config = dict(
    d_model=128,
    experts_per_token=2,
    normalize_top_k=True,
    balance_bias=False,
    init_std_router=0.0112,
    n_kv_head=1,
    head_dim=32,
    norm='rmsnorm',
    tie_embeddings=False,
    parallel_block=True,
    init_std_qkv=0.0545,
    init_std_o=0.00995,
    init_std_up=0.0545,
    warmup_steps=50,
    batch_tokens=65536,
)
Below are experts of layer 5 (counted from 0) of a mixture-of-experts language model. Rows are named router (the router's row for the expert), gate (a neuron's input weights, with its number), up (a neuron's input weights, with its number), down (a neuron's output weights, with its number) and show model dimensions 0-127. Each number is 128 + 32 x the weight over its row's rms, rounded and kept within 0 to 255. Numbers have three digits each.
After each expert's rows: a language model's description of what the expert responds to; "comes before" lists some tokens at least twice as common just after its tokens as in all text. This comes from a sample of Wikipedia text that the model never trained on. Tokens count by the router's weight.

# expert 39
router:160095124142119100125111113133112135144156099117182165139155173159163126114120061108133110099137132129139110108178092137178123176108121194117158093128073128099050137113104136126168116106097048149187151161198089135129163093119140168177110115099090132126112186086146133164086190114103116131096164147103120119160142156144212154140139161097122089114179191144117084165097150124113089103055
gate7:122118076117124133107083163115137162138109126094195137144130181152110170096135078146132148148095106154121070137149103156094163202115176139150116090123144069093189086193152135164137146085107133056136120136102144157122118091131132137160120180109137160129130215162108133152089155060136098107147184149141099093168099111123142170146186099092142196142117142105074095142147180130098074163110
up7:144204095084117127096135176104097143162128137115187099131103109209129144075093109114117107094075070129158145168119118159172124148093153136184151133112155164097134193120166077102075110144106125121160108148172134162096159154186086098163135138134136144123127166135118179159116152083144093174108174125111104115129083153218160143111087111061127139087096114141164145108167176163155122081145
down7:141209133118162110137115128150188166151097191162166134072210189112183156116106154146137123127154153145096156150101126128093110130163093143084140146142145108118134136182134160119159096139125133122173086075122071144135107176130128111096071134123082111164139112126113194063121103084137139092126120115131090051112131187114147106141130081162063165198134154127146148062156124130080141154133
Description: Clause-introducing words as, with, when, where, since, like, despite, often after a comma or at sentence start.
comes before: " the", " a", " he", " well", " it", " an"

# expert 25
router:102121119199103157128101084089107151090144119146107129106170124157142172127074137080133119159144112076094080158202073111129064138143156175082198114154108126123110169184126122138094143164104048158177138147190147171132163116115163135142092155126117126150143192111145118083159134128103192120149087178115135129108148148093102070163127142151153078101181115147137084150118121130172164074130
gate2:156094114147145129100134050107111095106206132165113108141101131200094121077100126107144139120106189073086169133106115149107175180116125173168166099117111132147104145146085128167100133085151106136163203128132097118191186094107044084102084120144121097111111136140134135104152099161087147163111145121187128100162195125159198130163152114141111103129121078112112072132122130094127116070135
up2:177111132085106125176123154165139156138087163115160106193115143101146104161093141115155059059132115110140102180133110084176130100120099124111156088137119168132085137131142130098173090154141161146041160198076129142093113164101139147199151152214144106110077169131114153088114158174158089106106086122131101095151121109097107147149137121184178133101099110120179136149137155188126135098178
down2:113118120144149166127133115078136119058116105155140144118150194131066132154109175131135075118136214147077124124175133093118184113130171119135127089168089132121153161069130127132130028163173121128139095156140114143087098111088090125120089129119109154051105141102149081129141108111086178095100119132135157163100088122144129080102102150147152136232072157075150147161094122131111098102150
Description: Pipes, semicolons and dashes separating cells or items in tables, sports results and credit lists, e.g. | Yes |, Giant; Nominated.
comes before: "\n", "  ", " 0", " 1", " 2", " —"

# expert 31
router:126131123187109140165114090099097123107145174096129164162146209148154161112109151126144084129181109112113153179153084114131099130150141124087205128185091121093065161152115126117140113147108069157158075205163153143125147204134142130145108145075135143131129162099113137102116150097104161146043117144204141123110131147034193079165126139126126082154137163116133108141120117114098104102117
gate17:143160176118119141107125149080075133131160132116114113113150097123111141125112129159120123144178121099122130103176162045157072118152142138156138129158170106196118134096136144194118069132107085120087142115127139144139179164178140162188165112154116148129125147134133127110174151099128056155111193146167107223063117114100115172080163179153176160103113157141116139184136110114162184091193
up17:167139090124146139111183123044124147115090170167154119130084165139109173123137170117177094097100110108121139143148093162133139199151167133129091159184151126165123090161148083123178067088158101167108078094133099109149106141140156237078139120146088113164135126148127180112132122157130095096105139148069174144107120133137116083147164061154143093122142140157173035127095132133110121121146
down17:145113113126167141122113088064178143110123141113191127114142100146139194164157120109115142151133109131067152097111183064062116128116128110058107152107150109143142079134142114057170119130155119229130123142127143151120099125185114125141046147118066095102126149184134130091183129175130076139144085106087092155132091122112105080164117161129125187119150118121127137076086100183142095121108
Description: Word stems and symbols such as +, %, −, often in tables or lists, e.g. gener(ates), Data(set), Air(play), mat, model.
comes before: " |", "s", ")", "ing", "ed", "er"

# expert 28
router:154104115153069125082117133091085130035167108140149118096200164140171130112117098111152141114131134140137153159179097190109132119209099155120142150184113115138103196111131096133162141175130141204164141193120156181144167149120127094161103142156078153166063171122134158110132180127107158101074077144182110107107141142065151151126148140143102106134163178095157091152124126134096112118126
gate2:148061130177105144162140117088157137118132151109134175155133111145137128131151104038135113134150131107067171184124168152152128165188106119147136126152068123145142157130156124135153127147131155050114076101135138208135224122071199093112121105151092108104127162162130098106123163118073129104143090111124132111065078119097115134100175115078120083162138107155138059154150156152129136070137
up2:094097110088112158062128102152134118134132188119157179110154127107139157150147090117085093124186173154121095134121120117127102165126131110207109146086074147129181167046063103153183101161094106098107137145149052183181127119124186143089096092162117150124091134075129110147176128158106173150082150107101121069165088141077178163141094100177138104109131114095151107126119118106155141126127
down2:102088086131072158173141105142107136140143113157116133044081143079157114106152132186155152122096132171162154165174130129148127165123170087131094136143151123082067191095153119136060186129120131198076147079140119112098101135149099145135088189115137092072156101100090117146143143156149108125108077099113131158164115157129062147131059114108201132147133167101056158126136139152136109108159
Description: Pipe separators between cells in the middle of wiki table rows of statistics, certifications, and scores, plus verbs like used, employed.
comes before: "\n", "  ", " 0", " 1", " 2", " 3"

# expert 41
router:159143134202125097091093067111169146098144090136158126183108112139186158129062119144148131060150040138114197094143103137131084123147145192091143100154172127101099137171145162166126144144105087180176124186177190142148139136142141149146115158076129114142103177068156139068141155098094137105129096137087134106141158096061172113139136110143124140111139124107153104118070110163103105118150
gate0:126120102136108126094148135161154147106147148076151171099116098161123134140175118173073097156191084107120130092069107129135125135136200161114118074170133182093126134145102133171190147170101168127125147141170186145140139155153163110137123140213100148114119111091115127143088105153052106162130139105113141143076137083094130135129156160117151040080107126108211152152094122173086084096174
up0:177183100103117094168162117139123176199115157135142070105081176165142125135155129134129064132135171098206156141093160107177052191118199149126142083094107164166143132086104161153151157163095131113124215175106104125166123128148155089137151149142118099109112154116135100185108115120103154133128154072133092108110123079130119140155157144126159089212147148158129142149117134151141144099078
down0:093091119158132053145121110134098081172199073165179106161126116082150143118105146141107205130104168128138116086134109141094139120130136145149159162090092174156151101125135131106177179085102115139199127131070102082135113115138086091091092098108171166178168180170108074120139119119133136101155157120133111073094131130125110154112137123129072124217146139134055116124135109057148117171112
Description: Commas ending a clause or place name before and, which, where, but, as in reserves, winning; Malinao, Albay.
comes before: " and", " which", " but", " the", " he", "000"

# expert 3
router:121097112149110172158073112101123145121147135101103102174165196164167146125098119095130092101150125097083165168167083127137072131187133160094154125217105117065112175145085126141161114165099091133170074216193137140120134132137140148156102103103132153146120149112110158085139166108113174119041108190132110128129125144074211104153126156143134080147132137131128113142116108151092152107080
gate3:112146134139095073130160156018210173170166130114166126099060116154121112152109139144081139119169097053124093157147110105126160061111128083106130135149114131129119128087107144143065069187042127144150112158130079125128180078136153161140129093127155179151173145129096142165128146112128116112144114140131102164160116129112149150072097118194149098163174120114097121105124109083162127109153
up3:117175093149123140094159175105184201174135172154136124136081112119123117194178148167142138067135131175105112178142155097089200087133111190178149124152095108158107089104149100144143122211129094173126157121149158149088088086107199142131127120105159132127154169142056118155136137114129111128091126093125109117106103153055159116133098134171160074093140116096142100093136124165133130084075
down3:111121107150104072126154124123190134082179119127118107142150138130210119129074150068139086098163174129146124115138083131145074143167113180142067150143087094152052118138124081115143072148105102162187093106127098177119122112120157106108146115138140157107133121128129080114153146077126109118095191128182074076228139145127134180156137120160099114046142130171095095117102131134111152121095
Description: Numbers in tables, coordinates and ISBNs, LaTeX command fragments after backslash like begin, plus odd fragments such as force, seats, VI.
comes before: " |", ".", ",", " of", ")", "′"

# expert 44
router:135180154147124135152111124093119111144145095119106095145166136155186164132092125153174129134112061131148153162141027135111131105215154133148125141175068105095072025140091139129130097236124102108118090166145131155152147175135109175101160150136122128119134132105150144134139133103086095113137105201135128112077164132151143121076123088115109074127105124175152075152091131163142099124116
gate7:177128106115095116147134104131087129169101141136192123139151110134161151076117097081127186107057100109099109105096170109118148083159096126129136186120084138146159124133094176161092082163095139143075080095175164122109091133084122084134119091115161167106098194119140171175163089128113120070120109173082159100098131110109136107125150095149113139135146061073169146134087124148223066140139
up7:183110133132074135118156135072071071156162119077139121153137132107113184170145137119164144143118102105180212152147103098143155079146092081143132084143117135138119119080166154151102136084163150156152091123126091137151181110145169129112109166072061159126146207111199158107120144159090116093113141113191179163144119066100124091107165111184145130180154143143077137139118135157089137133109
down7:141148107174142146124109122150086172185087091104135185158103126150135150124227098191131124167118172164111146109155147175155088133107116172069074133169128117150111108136163144143155191103167072125163161146104138127119127116170144164119105115107121148155104126127119169163149135193212093145126117070145146099155100138158039107143108201148104143163094156120113073157093119126117097162130
Description: Paragraph breaks and equals signs of wiki section headings, plus heading words such as History, Species, Background, Career.
comes before: "=", "The", "\n\n", "In", "\n", "On"

# expert 27
router:095106129123143129115132081126152125113138205081153104169143137128155157133094139131134103117142109148169131177148028149160140153181133137086149099163103121100091159100096135131123117145113077143117109163132172139158153141181083146131087126100107171135143130083113152073125166080130146085065111208201108088135177130062186121117113149105101098113144182110127092123098156192062074104133
gate8:121141154130100158158117060096083115144183129067159120142100163130146126072097182147117103108184127171158076164148146116161111102120113095083128114122112111116104176111137057078113149176153113132093144156106098185136098095054102191119124195131139121137139138125125142082136063058154091105138126200071097130139100116086132144118107188147058132129154133102132059148126128163102129110133
up8:132135159085096169155187151127147157104099110058128162076171177087136162105079166159118122144094172152137123130146122122123122150109146111145090123181196123165087134102098114068175151065138101133174106146157151147097125149174107134132196121085120096053094147126087109157118125160126152149133078078166054142116117134168116123123178127136167140181113095148109147114084172197111182112101
down8:079156164115150105140109121156091174177148106093136153083145097105118136097171141140071110118114096113163146111173183053118096126153192112122154109165112170125155145127210152072104142165101113167144082093111130092105074141185107125132111084101104114145092151147100136100116124125093080163110084155111119120097063142071149102129146151070100146140168136153128167054071126153194161147102
Description: Country names, nationality adjectives and recent years, such as United States, Brazil, Italian, 2017, in biographies and sports or film infoboxes.
comes before: ",", " |", ")", ".", "–", "\n"

# expert 46
router:091104080151107186146144070103156147112127158133092179188123178180122169119099146053137117145100117152140103108173101120166062145175129108065147133167104090081159191154108159112097095131089069135159134163134125147126146165147143103152079165128095129171118120113118144131138145115063111136064140140167126096232100174088146081137148121136138114083153145111116116121104152182085099127150
gate5:144115160090106122099135093108111131120140132127091152067103154116094100134176113123203132154130087117162080116126142166138115122156133089063100084115095084182162120083136145110080061134209079124136153091150110157100158108086106077172133111151110085140217167093158149172096130174132030090106148174102082121100100088106114114138159141147105096124160110122096129073114125146150136135101
up5:101140197090187153128125132137070139156116134107167099121168155090128069104146109176118124160027135108133151211145104090103186121063136128123163097166165106161074095170054093180151145129112199105131139124125139128109168119154161127120062137149127111149132105131103092137168158097088115190137144179140113137103173141107098161118151148142095146140128170097150073150121099098115154099151
down5:168088132145185135142167082201106079100217108076094102120122092127127115200088103120145094079128113165148080152160148141131156121125157202113101172106114147133160112098141119110099153126155119120104160153127138167178142073148172102089150124117163147103141140148177095171093165124132121078111159123107133125144123114180126088140119160071109144096135118229086098113155083168133074089118
Description: Line breaks and padding spaces ending infobox, list and table rows, plus prefixes like re, inter, pre, and words like well, then.
comes before: "-", "|", " -", "N", "{", "The"

# expert 15
router:160130087131160091101153149110089167155162122108103140169169165159154183125132133114125053121116158103092134110151123153126065076151126136096149093212107097085156160091102110143065162165090124133061133200183158161116151148173148113127173128127171136115117143150119132100162143108147166137078158201165177126139147169129153067127139134110066106094177143135115082181119125143096102079146
gate7:153185122154114078160151126125142108116130074184068182130106136166166116109113144121117181136162066144114164129135126167110132177156135082083094141141170129115125167085095058129078165200073144193132061125146153143117109085124136164117149152165136137154165134148127102147127145128189122130179157125180123122095150121183105149134118093109095155118138170136179092144080176061086147086084
up7:125112167115113092147167108130128113147185160159179125125119111120134158131112152165108152170126174167140162131162157150100132088122111131192092091163108103092196179110160112063117142133113155118078148135160176103099116146115138188108121111145139182174094143051135102104133112063095102129149121129136082138104155194160129235107075143144100100163076120093178118133078121167115188103109
down7:111153081106156143091122156121163140134121146066108149123141123100127137108190150134105116078148147131093104120074061119159084162122146125147188119111131114116165183055120161161163211117139152120131141158043099102118119102130081122136133134153084062151216136116080146176107078197105127161093088147119183149161102140137146138130140115075160131141171134116132111156164099180165077129118
Description: Connectives and, or, but, to and modals would, will in running prose, linking clauses or list items, e.g. instructor and manager.
comes before: " the", " be", " a", " have", " his", " other"

# expert 4
router:121139142225083129114140166126095153103164104103093167115170131131165133120114116139152152157130111118147119095134105163175101098184177120142173061162134104072094148136093104128105133104087095138100134105075089126148135124148122053157085194094155129147122155094139163073189156104108230181120113131191128123180117158106172107144137183119143140154194177160127109126123103149137103130142
gate1:214179138150148149067089159160146165142136094140121143150099120116112147147098167133178143102129147142153179097141173169164128156144107156088138093126157123171119131069148098189099088111098160138104106120124113121235144197144082089125130196165119143165153143143143117102106087089171111107120158162074161102161138054131118109105179162137140162144121136192184123123100153086129110134149
up1:137151094164128176112107131119114107116137186184141088144146091143114075219133105131111154151169090082110082155147074105161151091155150134164105144103128188141117132142084172144123140120086126094099126122120178187087110154129010085103112125155119158094170132154149140091076150138151177150113142130178172101137141087157114091106157149114098088183145145110128083105122126140097208165132
down1:100109142125079155180111084135116141084105107124117159153136079131184135146138140191154147104123137138159149116138154102108153157113070125176081106138099096096128118153148096137175184127137126085130162112090173131159059125122167100102160141081166059178140137106137173165090175126145159096190159103154190192069170061133126190104106149115115174167156126103116179157141089138090119150158
Description: Periods ending sentences, especially before a paragraph break or a new sentence, plus decimal points and closing heading equals signs.
comes before: "\n\n", " The", " In", " He", " It", "\n"